python train.py --n_experts=16 --activation="squared_relu" --routed_scale=1.0 --balance_loss=0.00406 --balance_bias=false --lr_router=0.000584 --lr=0.00188
Below are experts of layer 5 (counted from 0) of a mixture-of-experts language model. Rows are named router (the router's row for the expert) and show model dimensions 0-255. Each number is 50 + 10 x the weight over its row's rms, rounded and kept within 0 to 99.
After each expert's rows: "gets" lists some tokens that make up at least twice as much of what it gets as of all text; "comes before" lists some tokens at least twice as common just after its tokens as in all text. This comes from a sample of Wikipedia text that the model never trained on. Tokens count by the router's weight.

# expert 8
router:55 54 51 42 55 63 61 56 64 43 46 49 45 33 46 49 45 63 55 61 32 74 32 35 66 40 60 54 51 47 49 54 54 54 36 45 63 59 39 57 47 50 63 44 68 60 62 56 43 58 58 39 45 60 68 49 37 43 45 55 59 63 63 45 47 41 46 54 46 44 40 49 60 39 47 52 55 39 48 44 44 59 59 44 57 44 43 38 62 61 52 68 35 47 51 65 67 58 51 57 47 57 74 55 40 27 73 45 55 66 41 54 42 61 41 44 35 41 42 50 62 54 66 44 42 47 64 67 40 50 48 63 47 52 63 31 61 59 67 49 43 48 26 68 37 50 52 35 57 56 50 32 52 48 38 42 58 50 43 53 70 51 47 49 53 56 29 30 47 66 49 55 42 27 46 57 41 49 59 37 27 64 53 46 55 49 64 45 59 46 38 45 54 45 54 47 49 48 60 54 35 67 58 60 49 49 42 43 39 64 40 53 47 57 72 40 50 54 51 59 46 71 38 35 47 53 55 41 45 60 43 46 67 46 46 43 55 38 52 59 54 50 38 61 45 78 63 50 49 43 48 43 46 43 36 45
gets: " ", "1", "′", "°", "SI", " October"
comes before: "1", "2", "9", "3", "4", "5"

# expert 1
router:63 35 50 62 41 59 48 60 52 45 37 44 69 37 41 67 50 52 43 57 56 44 57 36 46 38 55 45 54 42 62 62 46 60 47 56 60 83 56 63 50 55 70 43 44 54 41 53 56 62 36 50 33 77 58 47 56 49 66 58 59 42 51 50 36 55 41 52 62 35 49 60 45 39 31 54 44 59 68 43 56 53 27 40 38 50 58 59 40 45 31 46 57 63 38 61 37 41 43 30 50 77 49 55 64 59 49 58 55 62 53 39 65 52 47 57 54 44 48 50 53 52 38 47 49 63 48 62 46 47 45 41 55 45 42 51 41 49 52 48 52 45 65 56 58 41 57 48 47 36 40 40 42 53 55 56 45 47 52 29 52 49 57 50 45 43 50 41 62 57 48 70 54 57 46 58 47 60 39 61 43 39 46 54 66 48 39 63 53 59 58 42 54 49 40 65 62 62 56 47 52 39 34 72 41 43 34 41 46 66 50 44 39 39 35 26 56 61 58 52 40 64 67 72 47 31 41 55 40 41 34 44 61 53 52 37 46 64 52 58 46 39 40 58 44 35 54 33 38 57 54 51 43 50 67 53
gets: " \"", " =\n\n", "/", "–", " |\n", " "
comes before: "|", "1", "The", "-", "9", "8"

# expert 2
router:34 54 62 67 45 49 55 51 60 53 57 31 57 51 53 34 47 53 54 40 47 48 64 73 45 50 54 52 42 55 55 51 51 58 53 53 58 29 55 61 35 39 54 39 58 55 52 44 54 34 55 36 53 21 46 54 58 50 33 48 42 45 32 61 59 54 67 56 71 40 58 38 54 44 47 37 63 60 47 26 56 49 46 50 47 43 53 46 52 36 53 61 50 68 73 51 45 57 49 53 58 45 48 47 59 45 52 57 47 53 51 44 45 51 44 72 41 66 48 55 62 58 60 56 54 42 62 35 55 61 57 47 52 37 50 47 42 44 33 50 22 32 54 37 37 56 23 54 57 48 49 57 54 40 48 30 50 45 59 49 46 35 44 37 50 39 42 51 51 52 34 64 48 21 61 72 47 56 43 49 68 42 50 56 52 50 58 48 37 51 63 37 63 74 43 49 62 51 54 53 60 64 60 56 59 58 62 67 53 66 52 41 37 47 49 60 58 43 36 52 35 51 49 46 50 32 50 52 35 46 61 51 49 57 45 54 60 52 23 44 54 47 58 52 55 51 40 54 27 48 39 62 49 52 32 52
gets: " in", " by", " with", " to", " for", " on"
comes before: " the", " a", " his", " an", " its", " their"

# expert 0
router:46 47 44 37 49 51 55 41 48 48 63 53 48 58 59 34 57 65 40 48 68 44 47 47 54 56 62 52 41 47 49 41 42 32 46 44 38 47 45 37 53 46 52 63 51 37 38 39 56 56 27 29 59 50 44 41 38 52 46 40 62 44 79 41 57 32 55 57 64 60 57 59 45 63 59 61 43 40 54 58 41 47 48 69 31 64 59 51 49 44 48 51 48 34 32 50 47 65 38 58 55 45 40 50 37 59 63 40 48 54 52 50 58 40 55 45 61 56 67 55 33 59 60 55 33 48 53 58 54 30 39 57 60 52 52 57 31 54 44 46 69 38 63 56 53 42 50 45 56 48 46 48 34 48 61 68 59 57 45 66 50 53 63 31 51 73 36 30 38 30 42 40 40 54 54 36 56 48 37 42 54 42 55 43 45 53 33 60 38 72 51 53 61 44 54 66 47 51 41 56 67 52 57 44 64 53 56 32 39 38 56 65 50 69 60 43 57 72 59 42 60 54 48 53 50 53 55 47 49 69 73 47 49 52 33 69 44 44 77 60 62 58 42 53 47 50 53 53 47 51 38 51 51 41 49 50
gets: " he", "5", "6", " He", "4", "8"
comes before: "–", ",", " |", " was", ")\n", ")"

# expert 5
router:49 45 47 46 62 61 60 45 54 49 53 41 58 41 41 52 62 56 59 46 34 52 37 23 61 32 56 45 51 46 51 43 57 72 44 56 45 48 51 53 57 34 67 59 63 31 60 40 52 45 46 55 52 50 45 53 52 46 68 50 74 46 50 45 56 31 48 55 65 33 47 41 38 66 50 50 52 65 41 58 53 48 52 39 37 38 42 44 46 43 49 38 56 52 54 46 48 50 36 34 45 58 78 46 43 56 38 50 59 35 47 64 50 42 53 38 42 58 50 49 56 57 59 22 57 51 37 62 53 43 59 59 64 47 61 52 50 58 59 49 45 44 25 57 64 50 52 38 48 53 66 43 53 47 41 46 47 52 38 39 56 51 43 44 41 64 51 54 44 49 52 59 39 42 42 43 67 52 57 47 54 46 63 30 52 49 46 63 45 58 56 33 44 62 49 63 44 52 70 60 53 51 60 45 51 41 39 68 43 69 44 61 50 51 47 32 36 66 69 60 48 59 38 21 73 59 55 59 53 48 75 51 59 60 44 31 44 38 63 54 32 45 43 50 52 42 58 67 56 65 69 52 45 54 39 58
gets: "\n", " |\n", " States", ")\n", "\n\n", ")"
comes before: "-", " |", "|", "\n", " |\n", ")"

# expert 4
router:62 42 54 48 58 48 48 40 61 43 59 51 58 33 45 45 51 57 35 46 39 55 48 39 51 35 56 37 50 38 49 53 64 69 42 63 63 51 37 35 53 56 59 37 45 62 52 41 52 39 48 63 39 40 44 41 65 45 61 54 63 51 34 46 30 43 52 58 55 42 51 56 47 59 49 70 31 46 52 60 64 39 67 42 61 58 42 37 51 49 58 53 41 46 39 32 49 34 47 44 60 69 47 49 44 35 42 35 44 47 56 65 67 58 52 57 43 51 52 48 37 43 46 59 62 44 66 57 28 36 58 46 36 42 55 53 44 41 52 43 50 55 56 67 53 63 54 61 52 56 38 49 58 54 48 42 57 33 45 27 49 59 29 29 37 61 37 47 41 28 67 60 61 65 41 55 58 45 64 51 49 39 41 49 70 50 61 62 56 44 50 62 55 54 44 49 36 38 46 37 52 46 61 40 39 54 41 47 34 66 46 44 47 57 44 54 49 60 66 50 62 36 71 62 57 44 63 31 43 55 67 56 59 44 41 49 58 32 56 59 49 75 45 49 53 64 49 55 52 38 69 38 41 44 40 50
gets: "0", "2", "1", "3", "5", "9"
comes before: "0", " |", "–", "1", "2", "9"

# expert 10
router:42 40 34 37 65 59 52 39 46 46 54 77 43 62 45 56 49 56 56 52 51 57 54 61 70 32 53 67 65 66 57 26 56 44 53 51 35 40 60 52 75 41 53 56 75 52 38 53 40 60 49 56 36 26 39 27 57 46 32 38 58 60 63 60 45 40 56 42 51 62 48 52 51 48 53 47 66 53 37 55 49 40 69 52 49 70 54 48 49 60 59 38 41 61 51 51 51 34 47 48 49 62 42 59 39 59 39 57 47 44 44 58 48 37 51 74 51 54 59 56 63 36 49 49 33 58 57 42 52 67 50 51 50 56 70 62 45 44 44 43 37 67 37 43 48 66 44 62 36 55 57 28 36 56 59 60 61 47 53 62 64 48 48 50 65 49 58 37 57 46 50 41 54 44 45 51 29 47 62 65 47 56 50 54 38 46 56 52 46 53 45 54 59 49 43 49 62 28 63 58 46 49 43 55 48 53 46 53 49 52 49 41 44 47 36 57 62 43 61 63 51 54 38 42 50 48 61 62 42 39 35 40 40 41 40 37 47 31 44 46 37 63 64 43 37 44 31 58 51 37 51 27 44 47 57 51
gets: " and", " is", " was", " or", "ing", " but"
comes before: " the", " a", " that", " to", " in", " is"

# expert 11
router:46 58 54 51 38 61 36 43 60 48 34 65 44 51 48 46 60 40 46 47 51 57 50 44 45 58 58 54 46 21 62 63 66 61 34 59 49 54 47 51 58 51 73 39 52 47 50 56 56 51 62 64 63 62 59 51 37 49 72 52 53 47 54 46 55 35 45 65 48 49 50 43 40 43 48 47 47 63 60 54 68 37 65 52 46 37 60 33 54 44 59 37 36 60 27 48 57 42 36 52 48 43 27 59 64 42 60 61 48 46 60 47 52 59 45 49 63 47 54 49 38 42 64 56 43 42 35 71 41 53 58 61 55 56 56 62 61 57 55 43 42 50 64 54 45 38 49 45 42 48 52 39 47 56 31 41 59 54 55 48 25 55 53 58 51 50 39 49 51 56 47 37 70 36 60 53 37 34 50 35 50 57 42 42 41 38 50 57 53 44 64 51 71 59 62 65 38 40 51 52 40 55 36 50 45 54 45 68 69 56 66 58 71 43 55 62 61 62 50 55 42 61 38 62 64 66 39 44 58 66 37 51 47 63 49 37 35 57 29 31 32 37 54 48 54 55 56 60 50 60 52 62 41 53 41 33
gets: " (", " |", "==", " had", " has", " have"
comes before: " ", "1", " been", "born", " States", "SI"

# expert 15
router:51 51 60 52 49 50 58 57 69 52 48 43 57 46 55 62 50 62 49 47 58 70 41 51 50 39 51 45 57 51 48 39 68 68 52 49 59 73 57 41 57 45 55 47 50 38 67 55 55 48 57 60 43 44 32 30 48 48 49 40 50 50 53 57 45 65 38 46 36 45 54 39 49 37 72 23 40 48 51 61 40 56 53 46 45 41 47 49 55 53 68 53 62 45 53 47 57 48 42 60 56 54 46 50 33 37 47 69 45 33 46 58 51 44 41 70 49 54 69 52 69 32 53 48 32 59 44 54 52 41 74 52 45 58 46 54 60 55 56 56 75 62 49 68 39 34 41 43 35 64 33 52 42 44 51 60 55 63 41 49 64 44 46 47 37 42 63 63 38 48 71 26 25 50 43 49 56 69 56 66 56 55 37 39 50 41 57 51 39 49 56 48 53 34 34 45 66 28 52 40 48 62 49 50 60 47 41 37 47 47 45 58 61 45 55 33 40 61 55 67 52 47 59 63 71 62 47 36 52 53 54 49 42 37 51 46 60 65 48 50 39 56 37 61 40 48 28 51 53 41 53 42 49 39 54 41
gets: "|", " |", ";", "on", "ot", "er"
comes before: " ", "en", "a", " −", "an", " Total"